Weights of a small mixture-of-experts language model, trained from scratch on English Wikipedia.
Size: 9 layers, width 256, vocabulary 8192, 108M parameters.
Experts: 128 experts in each of 8 layers, 128 SwiGLU neurons an expert, 2 picks a token, a softmax router.
Training: a variant of Muon for the experts, 521M tokens, 3975 steps.
Below are experts of layer 2 (counted from 0) of a mixture-of-experts language model. Rows are named router (the router's row for the expert), gate (a neuron's input weights, with its number), up (a neuron's input weights, with its number) and show model dimensions 0-255. Each number is 500 + 40 x the weight over its row's rms, rounded and kept within 0 to 999. Numbers have three digits each.
Before each expert's rows: "gets" lists some tokens that make up at least twice as much of what it gets as of all text. This comes from a sample of Wikipedia text that the model never trained on. Tokens count by the router's weight.

# expert 17
gets: " |", "|---|---|---|---|", ";", "|---|---|---|---|---|", "|---|---|---|---|---|---|", "|---|---|---|---|---|---|---|"
router:521492494453523478410481536500462445448438498450497472453472485561478537554486515537497433474447566500520493502551500442494522515461469476531535461508406537564494506544466509455483537466445496555495470504551529517477576530592526489530521462511505515497501485473474463476491492494442514514593446505456471568519542477482461565500504517515541465427485486510480566530518457481429548515434477509517561489510547494464402451446482510447499548469455545546492531436535476436531586491540484531499463492516563540480517483470561505575488466470485509557477465559440501440526435497429504477442486506526517550540494458531508515546417473469566595610574485523545532556478466485416466576492484511464459503542505561443496465483449576491518426486514548493477518470497486460426528453505479
gate0:489532482445516503511495470534503478572495472520482434492483487469516512457438534493532455568518584565512599468524443438419510502473494431571550497448489472468473476549492500568492480463507490503491468492495494544491487501476549571477490481516492523417509506511511501562541540568493586471494521574524533450512465461474492487455519507493514499514552481506478503463527516474532445417504530488433449519465545442529529544463402479529503510480521517509621528568534489487458423513515477538482503414479515564509497512509513545455584521564503561536506488508558531523499452514482560472489461482537515593461555592500494544475515517463501473522480522548470541503521408496467543563538425498495456496512580484415447506506558488565539472393439485491489498468442523538477563578556477
up0:515468482477565553513475470538547530558527509466525525537453502472420422477534504537435484513575482492480453434556543564484517492586473516503490463464455529498506544513483528526501544594492497436533473546583378407522479487522451422494484517434470447457545490503520465521506498451543530550535436477537462492522508508521523530490499503503525498489403453533433499559492447534463582498460549558475497428450498551480426490490495524489529487535553496496508488430493494543515447486516534462525484463491554491495456524475443481454486465444563507501452561536482522457482498476448421496528454480462545501551438389539520527498487499520495498476507652520534484507514513535478495436498523504539564470481545576500499491481472525456493530505468464485553527556550430446471429475480448
gate1:480546507531496557541516570426498488557538512409525464532520543513493609512474526522465456520503526562480566475540507502491513507589516464480477550426477581489451565575506511500532523478544496432472494479496578497514496553503484533517504478495494545506568514520502568572480474439493530539485425465461502453486512466590540506503475486412497504503530459555525483482433477474409513516522517577472577509516472511485436541567561431498528471498530469476521541524515525526518501490610509525413508476473499520428459549505424460491460513536536501514437553498597424519519445450596520481525523502474486523515406430520424476510488526496528511456506468521509538487485454445528545435472506500506471518484433531551479506540535548468444489491557468427542489475455502473468482539539512
up1:428516511453472533563489441449528450475478510503505499487566477470455517510508499513491517466541506552456414502539504492420508500494476522539529460568507521527413539429511452528523450535534437469446522547527476490532518497527402498513529523531596509487567526512422490528533472589497541480529516544534515448459502492471474495425505435510486487429542490551527465543482468417437523477448517453442493570514496488436397516486565512506504458416533555488488449522499453544486471436478461493523493478519493561488523562485541437473495466447533475583497454447511576526502509489531437443549441529528416564527515515466551450504495459498456504531517456468435508525525456517460472546521501461538377501451459496546565530427556490460461430519459497471501440534494519497463487492513503
gate2:537584519489512581504474485528447520468536490572509457490515494465547422453550500508521499549528499534457505470512560500530443450521450482508486408461521549467517489509512546519444500469431462434483509562545462452506510489432453460515512518519531460440569558516537479412531565473491487517546492444524475471528565475507564498581474470457485549456546571446534523513528502549570438451502547471448526479440444500539530479468502534441452500501505481507469482464493471407501527507522489445528536528425425475502469445496509491490445506471477587564506538535470479401505482472475391524451498471545564546521508512433554549531512516563456443436447502477495479493460501455518462506550517521465561491480564614488505528493523467568446537442508477546524511519484529505553515495477443
up2:456466544551499455526487513467576452492508521438524448513523524567467477515549496474515484522509457508458530485512441490466546505486434470475505540506496440443502516490470489452558556481572467520504421488487499534546468558470477500500517470495525531502492538546478528550504546490461497496442578526477520489532475447464432602397530522510493457480431506489499458524457484468502470513569494509408482569518531523439444571457542553572524485478437496521505403584522479564480442544458551439471528468518468533459468504459466507443583498510550488514530469469486522495562479490498525456497509463421459422526500618524494533535597421561513468467504515497428499530527462559573528458473527562467404505506511435492496573507454528470533493443485492519528461502488571501489477503534540
gate3:500535507485415437547533537522507512487568534534492606542434414470475491503506450502560506453518512543432480459476531474529478498504514468508506493541476536453530468451481445520477494460432523482471458466534488563482490480466481553483565482513498409559539513520527546570505541499492479536547526502513579570473513537522581527534549534489533539525492584458500510462563473566536468517437498459476535519452440491530486549473495503448482496551498545523455535508503552528499481473495533532579466465397469457517496483529589594509442444475550568458487535515389443505493478531523488566519506526481551431416461508537525431446540519519418430546504498554441477550556495513497567555467484505508409464533493539504488484429464481465512455485507505446485478498545480504539479482501449
up3:486479509509438457530531466443504551507480488497479444430423523506479520486585522554479508580402471512645545590545524497471433504555484527493436494490489481559479523569556488447509543510541395530496490457445532473482549582516492487426487515429529535466465499469529440428500511535489500540486513488530445461568510536563484458512471513568493508457511481534493452544549451477457497459474494534516458501511501492494506324554482525519501501480464472422543450512526488492544483485549513477476519518546522516484578500415475596518471545543494460517522510472465496534474525484466547503422529446519483550445522494517508511470545545508555561474553521515521447462494499483517492479542488495487539488460522436539570525475509523535523491549488523534449473475448540486471456588526508
gate4:480536506501555451553543496529514483445400523508498459489495514506480474503509494540440514466531469549482500560549467534393493488486443549591409508510527533430473553535503510531396499516470458440436472450521539452500506523548556513440511483522539482484488518516504461473517500502597523482524512447581469454486467571404499483502496509433461468513474437579434502488610539539528485535508511536536455488490448560558474448530509427528498499520537433422516419444520442562549488469512597364515462543482504499529507525491489549488485513480465538529453503483479492534491508549478526512503451456536476548547543449491470431476497572478487435544470538517501474542506482532511533439520483483493469487472601533502485492396512543486476528530504520540482551493493494500513531512489525
up4:523526518525502502517426537443439538483468526480476458522529479526539477511512541511546501500523415571480551566517463459482505514535521491533461484467459472500436486474453507423503477416582518472435503504474615513486541468445477490436547479570529432469482518475503435430538504555488500485538454546577410559500501567525526547491407583514561440456578574531476521542535413516504476460429470509535526507507578526583481461534542553493434494464453533487513542500529477486504494491495508538552461521518479617498477499496498566485500529561442462482495436535403542548529527521446463555500512501528540546453529505578472528517469455509477526449499490486505472531456494532536500484478511573514553476503478503482491516510582481479470496572460477487479422471465496488498519568484520
gate5:494565505444491553480460507512458467466498503523540566508526506539570465498488524510589476480507488475491479499490522570445517421433524587523488556514470543458449567533538505526502480587456464556542513529464564569531482529529520516406565542541469534517511476513518508610480546443509565471507484424493499483471485494534479508430568506481525560479480524459457438523439412505545516482492437492516534497490507479597522562529427497510465445444526482435446525516533541505409494446526537448493538438468456535470523437479480527395512516475454584476432490489541484530486466440461531546456417532519488422471519474492519471545463510491500442450500462509519558541464493525518463525530528569439492524553489574534501451528496427561524476554482473496507482502523542493511502537534520
up5:491463470447479510447489514532531468506500550514548470521444509462521545502481495538447539497587466442465587562569471468533454535549426435465462556512481538478481517431446514489468445479510555449487530467501429495478523490525544516511437482530505485552504479566430522517511521462546524518555433420437515580432534476543437443598496469479520475498508441500544549492508483485447541471501441508496459441540507503511588554538416451536549452499554470521446506451454483492467462501522463577511471544520534598457468574509476495522494516524560505525452511419527493450470522469526556482502422520534468518498518518464499525514453500487494537442498498465492468536490485544480504524442534498508437530545502469483582526474526568441527540433434578537529476419505515524481482475598495
gate6:552558502395548448467472544507434549540530500531487456525529487515523532506449514520504541513514459493445395522508495534540529526589479542526470540485528452466539521594487500504467483443520454423525562517486494512430467494460534447511474508465542590513450505504535445556430516428494511475522469536499529462572529469552473502497497493526562543432522478542585513498442497483468497529534469477511475591515518502432526484504450430505549482548531444454470523572489441557530489454525575529457446508499562492540555488489528473544501455488469461429475557478445458425501459496504422541498475551443432434492517490486545469553478452546564476467581560506520517530524529531497486467523561498544562437513516552410474472508526512465479549458550475462495525436538498538512484552512506
up6:422434464596441507520496498484520464525454451459512523480476541484493473489537531465505442473530506483538540523542537518480492487451466509496545429534541540494455468431522525510541564557468534596488410500540532549570495522474390531495502498495486514509501515454470499510534444520508496551475554467495486513416495472475506487508506566508482502548491513480448492466471495560542519485464537510467569423473495497557448514493542579464497456477430492541553491484500593442457513558448473485462590502530456502527410518487521463432513485447574518489497419500517522541468524510536530475444515510511518575507499480450511509484552500486428535546441484496497528425460524426541459478494487477463428580431399497557510545487451494507575457555442498479482485579456549422485495490446454
gate7:492457563442476467490489444532514462481448444543512456493515526468533495504557411518417492438502575505526486530467425499495442539464489491521422522488499508552561489500486537493495533491536458426466452503550506490465513548525477525459549541514511505500511458487473447482508505475525460486502539598492525526480480560505556425527540477474492511475548519532428458489501543526516494464479542461466469485518506434503466543486516394545469484570548595479497543518461471579440461552467529535571491494540509528468514480476534456600534479534485556512424526437514501485596435475453584475570588595468463522411497477491547428550582516480447557478551559426488496508484484487540566488531545507504474453503475526478515580471440553486496456521463505528514512478475482492526475516551474
up7:535484482528505572485537559486507517501504578459559458546450463493478465420487562498560490513461528479454539462501495510502577474504469532459532546462483509446442495505505452512513435487433508548552557487437521505550454417506520470521520473404495526571487573536545557451539468508521535561532444434458438478478470450503442582463464454554468491518471451506554524524491436502473488524487491507510546492497441558481515490570529612468515550491513409459526437505483548419548527472515490477467532496498451518520459474530428492433498492479527486463525459530559529509462556505563432514445442498519522505579500507498454553521393491504553436475466478552458504452488464496462474526466463458537538579499473521491439430526546477480492548442530466530500502500495478532432543486436557
gate8:555505474480457557452562538434474444499485553504473535536553534442545546557583539514585475497467459464444477518494526483493543467469481511525501538500504536500382529505515487465492498491559533516514519482528502595438497456518429503451432518481436471547524523465558550547436494482511513411543522493578502479426458498512502485514473464501503553533516489463554483506482486610586529481551509518558541537495438498521543542499549414454512526531498491553494555542508551541441489505471536556434435489529421518438456492452497544478523510473455438462497535422471469515460546442566500533489433459472483478455467503486522497482484570529449432473507449510531511559561521480487547453465449497468441506557477481502505476495531505491431546516555477495486501513510521449541520433515616
up8:498487523467551535523451498468497568509467475501465470485545523541514486496496539508493473499496541505501563468476495463452451535466474493531541473489460475528497510529524462546582503492527556428410521528539554499483536523526520575474524402578510531441538514512530430490592513498476428516512530555472478551483449480507499449496566447583460515541464456576454489510513479500504465471497538492514444503540490499509428502484496566547484453521512465483497546473416519514482478511426436466513518501515578550528550530554576443462477553594527450528459432521516487485605551513458541451378501520539516521537567461523518513535479495505498507512511496420501510488505481507447508504468550429506502491498481525429464596584511508508472501475512567549439475441498468562452478482489365
gate9:461432494515514529524515510480517448570446512539532476504449507505465467481542478522440452549558526526539561531457485478475553498517520496539538490528514522535434636496541542527528536520476499528512533473511440511516484593498493510512477444528489463487498544449525517415478525543561506479506559543459447535473520523452546503429495522505550569507524495443496443576495420481497499496507492513548564515462537522453449471490503511456493485555415433569567494482510547429537526488454473605485506479484482594547514445503501536438491518499453524508568519444516463517560431518461490532516498493529528523546420529409573447489428491484503488494516458547567481545479501504504433505541514492551452443511530418506492541506534500498608487507536523572497481478502418481511500475500624
up9:491556571511466492474475443435499506510453466530445571485524539471514536550498511484504570468423429498485484458517515499535475513551498513516458502477547521474539445493418526520490512486512466525458516486473560464540517405520477446513505588478544475516503447484498529502512529455437466487490467456569486476540485510580474560518522538499522468468542521521515522471514511539534482529485522496478445447536537465513523527496482491540503475489521525500476509506463459546418509475464522395526474507515538504458426578488464479562500507586543451537443493542565504469475566448437461522499480517545497478459585456617462508585510538535466592446480516510465561502530522448498512528493488499483531521470546609540558505567545458549382496510471545467448514478557599495504477521593429
gate10:528510432445491507515510532536479529495500395508501499527519502540440512489520481507451496535526476488561498471424486492493513540580457511512522433478507529458418490451544449476506484528563472493484502524499432509479482447517570487394515526433452527541561516454536507548455375504488446485553502460557530448465470444505504514511484531535480561438537503453500535478512475466524500454520495421487489536514640568513579471479531502474444528521492561492463451550517496555490483546514448551503513502516478512501483557526506519543539501574524488548411571478520506553574495494488469515480493575557538568477448486432457475476468429525515460513512556448551550548521508524518497553484537478485420548505549451512534477492490518542434421507413485492428503514495499503434502538594525
up10:463486554498502514456528515403523549516442557498551473534493526548528486483509474468465514497492547501468501449526419506499457435466484544504515497518487529582558547501441552563529479532475487509467564518497502493527467536474474578515498466529567507424442538492563552446495583457540559527450486512509523434509543461525476486547513427513525511568552522480512509497580525523481482537498484542563492546479438447500458493464453554459540444550443451560507544447492531418452548454506531445514526539455470489524504522480563471492513461416464533440542531494458545474527535447565512450481506419508435454529551485472492470516525532513453505537548512512532518457411421485555527503466507541556491434510495607481425502536535439438543461477573488498473541495501583507577529483457480
gate11:478458457468531513460460460508464529550514454480467532496477508552430443442501564551413464541492485478587474508501459478462570491451460510412501585471470429510515429520532507509538542401501520450500508507491461534508546510483577519497496491452462528497515505513498433412460535508533532488544462502469474496583639574439502521394455551484545515513475496469475542523528469507468461456500456523551474459545513471474515419491496500583477487518470526541541498542499555472535529530487533500520562436462492528491423553501491517476532517429500499466512426520521563440614541544398487517506493462545506403489541496506460491481476493527531451481458467454500484473429450542513492530574490499491514525562499508536515499556507554507524526510506435482510534490488499558455493542481428
up11:512573594534462507519561507577493473463496524482512515511463520426564568543483475436521534495480470506470542552527544507474485481510559451552487407560504598493486508466497433486410470584506479495498562507531498477515485523565460482515486496542481508463522496515560542541516514502472499535454553494550509522444480506536478484532506444479507492464562571476519508462457493513539480431481534468413572478479474513505487464504531480534486505471515474505539440493478408475429424481485467423481510567503532541541559478484529549553493516445506459531525614478516467493428505414472481480422461543427460509539507516491579501516479589513435507475493511559478594549518538515575446439433535465513517531518531512498506402485542455530429467439488571521477488492478494488492488498533550
gate12:473473475430456527496569503536518455505512491484442486517546599556506475545589499590509458506491479503499476502505475498537526465466498423477487526487488514519514521445509527534561516541512498490445535462461403556535567454501494552449522469488508524513437479503490508476516586445514492489507542482521477548475531552469520562496522517489530548542558485485447455429495534586504505474435494497485468580430493479507467458464493424499531456465537516588556546519493524536503570462408472448468498492610540489520503570538546510538412499449521515490502453449578482575522513487478452474549487463556435505455439489500406457496439532529453436487432465504484464522492453551437413516461511531507478481560436510494488467561471489440493508490506507517511474533475484483563565409529501
up12:429462420498432525532556529522541449490470537433482460553528566563450536535531527537492508554463530521538530498530518542509489467481500449473589517476484487481467551441518488505592466546509564459439541429484386588487476477461524567452500520441521533504467513481481520520463540450531445524501504459540506555455520523511528476545471482556537507503543455484523457502523481533485536509557448512467475548493504460449416491500480468588512513501521536536528532535552458527563547480516494479448521540499541471516519582484547525532457516419578469521437471483554488491484491469460456492520476486539427510480448495509470517504521550497520489536366494472509480519468427514473431550504514550508477459545523541569500473552389450476550460525541476458469404548435538514485565497500492
gate13:529534493506477522462542404564451473537474490501562548520501508419492502485441527538490425532468509453569447558513518472508522513542493534467575512482544535475521517515462490484410464466519487549524540497488509525423497502556534513581523490494485498605416408468554535511472464506473502479554523442522472460454538551449494443496436553498544464505526428438469518394475482511454425482482498475544556575421461491506470454542541444481544537513524490546538516515484483480579525534545523514411502469495478497499481479501495531638499554565538448498410478470543473467470532543491451466555481498504468501537526481364532500447517476510536509504489497499535507464482524469527467514517481539485464425490542509475526503569474492528434517482524434504509508478527496411489489507498571
up13:563483460459450464509486546485489463500505545535438511579526480500587510416505489434442463507486535459460543478444420489539481544463547501486441519542561519517509526569510563535543514478462462466539472579550455512442495433488491536458522472478498509490477565400460526517503534476509532513509475540467514491548476523566501506451535365556431481538476568517522561540539527520490455492483417480424527496548470500481539577509515481497585512520506541405487516519547504525457459507457491539516533507515508492502501479531523486415489469485512538503537536444482513495479493476526467483435472563517511462379417497584413522458489506486544409502532522504530442514515495440483578534517479475588429506519448481493503474497510532467521521516539505574477529532502539487510571487507433
gate14:473462508528516551554495459494591492445531448544550511541443493464499541480499432510523503472500481513448519482470506482414505491514509469506506551566492600411464434442524456491507521507453476437460543509490465499513518477492474458480526560541522520499540463445458513595507460479513557535557500485491573548496521485521541435510455426432492466472421539424499455471558453484517527524537538478487469535560466461501430548584461419485508448465534440536466457539541536521531524487549527507596494511570475552498480524460494500507531523450474492455515531458533518538530549446451490468461537513484415552521473575520577494518488506447494466523546517580489481576447424463461546604504524446505491534522477542540466459485437466424508456464517472478450528553472481521484505497534566
up14:557579480470460470507505577499540385490573516483448518447528478453464527573456479467463506508537537501565494515486506497497529503510495508524504574533561497556479566570456523493439504469569483527511403491513541458577510545479477481514506545465453475489515464548504431485530543513541470539515472463478527529521488570494440528540587536557534556465474462513506553493523490489447480473521466530401525537551543521538547520509538430524565492582480612513561551479516507458507458495454524515480428547441499485546462490513536519451484498599528477473528526500475461469586427490431526490539462453440540497441531457522463501536503569506506581491575500446483542484506497462497445478454469587487477484520476479452522482566519550501467524511524525537493422495476435491491477519547553
gate15:513482528464510473446534467592529513476528490550513531531465503535391527460429517530511464532493497460463445368489479486517468578547455461528498523506526497464531486521561476527467528595460513439524529452462488460471477522521543521562538486497472565457496428535565481598491480483551486493477504500495539484476501456490536465541560539530462570435425438458457433548473514569533479512540500565524461536526424513463533479545483411465511535566473465469526548462464501545511523457420531506501481532519472497631456545465512482491511542440459444507518579504516487498475472523595471478452524471509499499474456494439484531494510535531522504449432510482485511536498465500524450473458492507532551510512582443434480466525610527486515513559530549547517513497520483555480553546495516
up15:539485540499599598571467498479467505536473426474541516500522469498409436478582366501468483486483486512490430509477491449503495549466473587435504473511504476484521470512513488549511531560441506439469494560468520529506474481454483525493491443527447471543460471518495414489495534511526495453470541473510493512549490573502495558497513614531422479555461456497543461498421501469481478518581510495533453541477551539456563522507472520470365492453514534498527561564526503570489480432501533424494536472506478531580447546531537494498461460509501497510545549451581525548523589538475482514549517487479551527512531481508454505503527536502548433522547503478504481486500505510513485439556551415500475535466512533504562531475503463499477495510581490516477493540523571469508483531493416
gate16:555500537435464516564486485559468516548516502503488477475450563537504507500497512457493534494494575525457493542466393424485471448437513467485432470480492499440491529479552538478500444519534490483523539473547499505448528500451470491482457473505504507504469434456489506531552470434500470481504513469506511517515530538565534533496499459515588450432504498524481446559557468472513504436528514451499562497522539512489568568604456475549500512509485487452505531498551472521475518483490622490571490523519552554429528425516477490458537529594476495511492559503465478493586444528540486537504504418446475483476467414563562513580514433492552448500499525550530501439543549482504468440426527564458569445569521559461512462511507477485502448449493486479529470476534507492469492519631447
up16:416509494504510487508548511515479489466475483509493521530515506482455456483443469446536517525522451472580544479511537503528501506480498512490515487489520556587500513535467544503543574470461507513518486496488531483484501435527551541474482501503551560468530512539507516496383498472512469446471451555507453509479485446446511466469601496563436506555528495476547558452460400542514558486476455514528482481560441510565492453537553480542463516487497497570485586535438555526544440545538404479456586505481420508499498542434493458490481515488542518527529442467510468497453573446547537485481516525529494498592514484430483436472484518444484530465499406491516465581470521478479528572476540529524412515484456430456496506485450553439543478523435541483481541457514538519551528458374485
gate17:528565466479491467500561527517547496590543534480450503495500499528444481436444580504459499511472492450524428421464510473479486546482447455506521449450496536533475507599520525488494487494551483462491501516494513519436547548507548416515426460496505475515484464411465481551480512518537539513543517397417532422484554513483495533517431449496492465498441479415440507572570556554472559517558522492474531527480430554512496483478502460491494560564520482566509517441456482529542487562543512512487459458444503461470502520489538565419429555513564541547542500457545467488546473581530484499455504543541518471498391485536487534516459525499506500469527467556485403483476493496424538584475517541490482502467507502478475516540502507491577510495535518539478489561514449501443460555545548
up17:519584434480489554500563413540512469582519483504471508495454493505459494497461527493510417522532473502514457443453499464488513503495472488453591518539538576495487516547444474495497435492499495492528549528433553510442482504521572463547497459474453531550411465420446479570512509590475500475529456479497480455492554465483430525484464485526471469526439504533458534603484511513471526504602508439531491523523516544509592503469500525487464547540521462508435498487455481585563486580513568497465450444510476438520491518493535550517477496495498498468447539478481415486494545569530496496501484462550517416539413552476452557476449508460574534447563488550491510406486477495450518532455502528466447493487522484499489485513519514527530516530573512496488433481564491474444474585556525
gate18:461492522485416486392525481456509493457559532468512529553474541481505470499496510523450471429524478561481377493416489526473548592498553558450524532507500525488534481491456483547514524461483454513476519511543487536477485490506479547433512507500498485497531507534501508508507473562506514543473464483495522512501474568550489533432464453522437453521580547509525445541511548425506450556426509469441475478510441523479485462505470465448553462432487546553545499552541508574515526490563440537530589489551495528443572391536507525550426457463509512525480538514445446528494585503503479548498614556511523425518506497509532545543479565526524446448517443532526471551500508565519510511496482555534515508452505449516491529541440394518445461462519463458485498570514522496474497515534537
up18:518448506486456506499498505433569442510557472471441489504464549477488445401526439445527500503528441425539570458484480501465493523521468514441455435483564486533494453522512603479514497529505535489553499546518422484479530554501367472525506473468465494506447511547468528482472514471545494420533498475459543503517461483491481508531532496532491498468507469571458513509443443539464526457510474510509408482555500427429470516542456516512480530538518419462480496516570505551406519458491563426487548492571490431469458538520473426422481509493526401432540463483484552445458488421539523529501536508547446465483488525494506562521529514460479556486521517522576493498538462511510559500435485435437465477512437425553584507554489544471488512525493493524533517544542510536507498501535524
gate19:509515513461544429496461466594521505534456453508444490473543545470443601434536489436505470521498512472522461441491540525536510511545567466502440541526540517471491501499463554525455472475423519474526484514529487484459440463529581514570465421507527461508462478538527455450504521556518465422508506511544573412415542566432503526489504490467521523523466439534465506559501524550517547507521395547442493562583482500507615534520530455493507587484572426476506582524492472507501480492494493525498450486509476490521454482553501509473476613494483538521518521493509513482514467537556513487441526519552530494505573480438479545523524495471583462464477412443520472475505532464520459489546475442510507504517570489425497398479557469519477528493525518502498502474498504546518508550438462
up19:505482486514507494490503445509562503515487557506444543483501495496508523386463534554434475533448444469492449476515473490444530533576491456471465601531537474405549468523470470499506456465554543505566564514495464486489524437512490516511542525499507486501466482452536534478553460488512505538496468511453512481478531508514444466447467559598480495479520517452417475477530538558472521481521507519518573536438544438520532511569461559527506529553530516494550483462494434510472497550504520535546466479497503455415442550466475485455482511493542482493488557463522492494545632534474500552453535409488500456480508509420441444464461507520466487547495579536519554473485510568507628503415521528540501437453456448495448459535477587514508490454535452497494516399497462495529500433537505
gate20:495525542465419497526480472549444389485468513493464525479550490535498544517487452554423507493501455481546539475454501460525459531518553461415475479421465556421461497474465483448514482431460563517542508445506520599467580466426492467478519486389509538479487571440505527477474462518423493503551533406516510489518468518520551529506493507514486496402509525542512534490577485519486534505483478524476564456494477499506461462612599446516563447482526460565502516521526552556466550511492490454506487564594482533489485516512456468494458480489540513446475475494515515542493522503582518482440533548532533549477529472543509469520526501521514515393559522544533541548525485511446480464481449551474453503445503462512500497541444461481470462481549471520429499536411476510527462488469469
up20:496481490473568455453522513477417578552525459478464470517462552456539482547502525451564493463426513457525465570455460532546472547476449531553516496498579426529504506538545491517557518592598430466479461525470505483465458581544525478569466523518506481500476428568427455530505527479531489471485437508497479454431518483505443530533496511504516488525517474479487517507381552512489472451495555480520500507494509498508558550398432495480506535509539552411512453528551448452490397523503519504470485486431502477446496522496498571486566566511468482442444508457469482503501527507462496493597486528449544467464491528452495517527545478485501471588506554549478467436542473417465491483565541479514536505485500504479482529412497506470480555516491547514552516478590502545499515490563529
gate21:512487498479561529523513442483509551520479561528476494584480569517521479501554468475466573592569440473532447504488572500522449553604480531467502551502497418487493514555400437467505560488499538511484546528503529582507570513474446506471517531503427534495527489515544507446515544449443487487493527508574485469501463479443525494411573479537424475498437511530448505519500491488547481520500478489515430490495519436499452455492534448481504480469514565513498516472428429519494549516474528469492489512482507450462551431482519545504483534511495423545526536462415523530547496574502564540416501491491562426538500562509504528512556546534440459523513558493539489553510459486483542563481521495504476484538499583506510536432516470591472501528488478461498548503448498611580456466487483
up21:466476510557468475509470505421463490565472494470564491508517505470455492468446580505523504456435516510574534420452480510476510501480518505527488563509445571450481551502502522517542486554491463522584473501500536443511546477447536474533524446471516474511495433475498500580461492563515568551520523550543473580535515454537536507489497521410578509495519506536479463467511519483502492529473484511511518448534536530506579582437448552489478491546418442450490487531528599540568498501447451489447556528575546528519488518507544474428530600506494497439498460513508493484454497489515546536529483448483471498542524442458522468525500485522469486588571509525481488447487520479530563493490532558419530526521555489432413487575501522442532451533516535440533537432568502486525513563605493
gate22:434525569531483482570514543515459481612413478551582541522495508462430500528533469550534414519484568522477488598544544465473506533465519488496515480457480508599491546422576473488528602520541428559470519520471491606513533505493513443481513533499523531478453480540469519487501441543513489453501520444503510452490495489559524521502477432502479509504539476547546499519518524493511580446542483448501498512510526491494530588564451505555519507537415485476556473459437477525473439506431517451541406506441464512423501517443505408539490489528496530486532519515474490528476474544467503498519467481564571523445511533502542519510484465472504518488511541524501476492483485566528484483409480461479446431446474470530525476434563435465488481492473538461462483504487413476487437495555454
up22:571470481476438554449510506421547463474488527460457505496538502452514516464528531538470587458507422483517440467513531524517477522452497485551540428504498545499566447516473532461450483450494515458474516456596442517463466464481580529499479567426496462538495503525471531505452493429457512507450509547469540447519501626559452476557498447463527561493485506448496502548447449477609482572484582523483542487522504486504415447537483498518530507495481552485453469545501530519540473557485571432473471511579440501497518460498540512458479503431484439490489531495524554574478441452472492550521539557491486506570487453486454505445531542473457482453426484500473492543446601520459502493519450532574484432509458497494542441537472544501530467451510478530531535509540544507547522524541465
gate23:476526421503511542518552491477501459466467558446480566452424466504542502532473498537521521537473475440526505451566464410523542504503522486517512501583486550569461512553491457535481462475536456528489474505499470503511523548524468522559574518527533473529522521551536548447504474420444484491491437531523549459466510494587519508520484503504481470358512613526513448453490507527507438477482418554433450510510514469524494559551481440502536520546505522517535524530545470529447495471512533475621419524461535495504528431506530507555483494452518529544474496463459472493566434505465483471520533499474473440432444453519538506488481475520478563548466470475471463541596494536481507601503414543460465422491538536460546453420489559518525546461531520567498534523514476495509478508482518
up23:501465512531540503483508520497434551569537489524552495495483505511508469494520494424451592471496485611430540581491510509488448510505467451484478473484578469500538456434477492506497480518475478454579524457545489538476504418484454478459402533495447508400516546452506441466460556575514489502523506485483461538529513544497497538555470481474507512575452516487477541548540483482522499483600545515440476484479470549449514422503511485466441512462536507571488482506526435504514465543485482560448494477537471542542436560432501541461509515515455520489579521562485502546440581413530481580470510546458555577442551502525555511538545524485540476463486530501483489441497518482573500431444528437501505555451446462570472534517532463546480428575553458483511510482458522521491489506477475
gate24:588498461525488570459457582448481525508551471506529513409497436573473562493515525510549466546518472489503431500528535526505525517448539500538577497506473450496555451530491484534488503509535474479526467615422513438482495465506631469487452563578541554481499520486510414466488496509486556545510491480456487503550484500554526458476502420463485463538530497439493515484543555532539563519519452452499514508457514540487561476478511557447464488432471503499436476499550494477502498438509519546516507450476572554540503501459489407473435468460472523515464477547440435562503557556484556496469552411551477484564510533499438445507484502501455491465448523544554493480481525557526522545545480474551445460534502415534490484542470424516574500510542469445446451475486514496498518546515471
up24:499431443491516535463533568523481419534487435505495502454486502534458618504555544515451468543555490489595519503467519453535482499501481455586575543532542465514554509531542469573488455490529490491495495554499513437537507508514577542488498546539442545471538456470447501434501549501495498566501459489548515519576455507525500503478496471483538496516569496423437490525524544494460514573500493464484567529436538515534523498442491522434435458488511494528473447519510493477435509449430559512451487451514510561535506540508527477506454520469530513461425523542559443566533499520468490525434495420573436478552520480498447464513491469506485505477453464536545551506516492534598454501543544546579497453543470425492476513545542506481530485537517472386496491411472515490562569469552495
gate25:499532439470451431452467522480510497488506465493500526442557545383519528521440453498503490510449505531518444476531523482519499502497540505510494516451471459485565589399492521532522499467449510506564518499465506496581424555475503546520529524496522430501474460466521569552509538537500526512548506437462502533451549517542635567515436435524543440494563490469508524524477522500465449533507490556466476541580502513520470521505634499483467515495433482555541527546481578465478482522491428509454506503562540497531543454492603495530569452561487561483534524448514505507475467502505528496523476530484506484496395535489517519525450474559535514459571489490510508487546538491572560591513531500514454510479496590550517477460511449476494477524538513570512531441480476507490528597489515
up25:513513440526396480435495490497460482537462461553538526491537510433516543531466527517542424455490551511504429377537556498545475538497532503486453492484491486556543579488519566522441563552437503531497539438570474517518511541510534528489496526476500507542448453477511546517558562474494491499543533465501477533488562531591584534459495486537439522460603499481465484547481538486492465549467477537488461550550523523514506533506564445484430518488511463534534495438453515471470444547508491523472560531565498453550489517516558482536577493521498521487533507471478554524514444527439464536566540503548465507516424517487512534540462403499532522462573440533530501478480591544540541560500498485541479499490543567490560399483494475510480538493502518575514553460501470515504590575530493
gate26:554502504543421518458457477476483462480447487480560525519505514477550534482488523470537410490538558497514518485562571538467479460502500577524521562538493547478457562537552475576588441512479520471554453456511465503458535481445495541410524548586517527532553452527403500475548485442543504493521539549533526492542488510440450467471488550577545574515468552495405487519532488479490478512492473581397509469509479409483478509501473482468443507575490471526505468467441558491461470545493476470504566557458557482440502486498498461516545492538521501418519461461479480521496386464577407507528479444525463480512426506481472558473494455505460469467526521435520499502520530506501469483476454535508471421486513578418544546446537489493522507483476505557501494509493467502542515480450533
up26:525471480423546576462492538477554499467542440487516556545453500498495524521544482520476482487514572424488501466491571487494458514455507525510482537511521527481490523563554533554584492507521515484534465493524485502537466537448479547462488468420426525384525493498410503520491525552414512551528481560521431551565468450490519472481525512499523570528532488537537573516554501437460527488519541520444567485472530497563529497485535551472448371491457435446472510493510566497586430550546471535593476577451495533534492479509499507491522484505568499463481556475494490521436443488538456468515511501513473555419525409418462538555513523535486490405437442411482470497522533525472459488458491478467504489559504481464556530497532488494516489489482483516522495451499444499519517504534569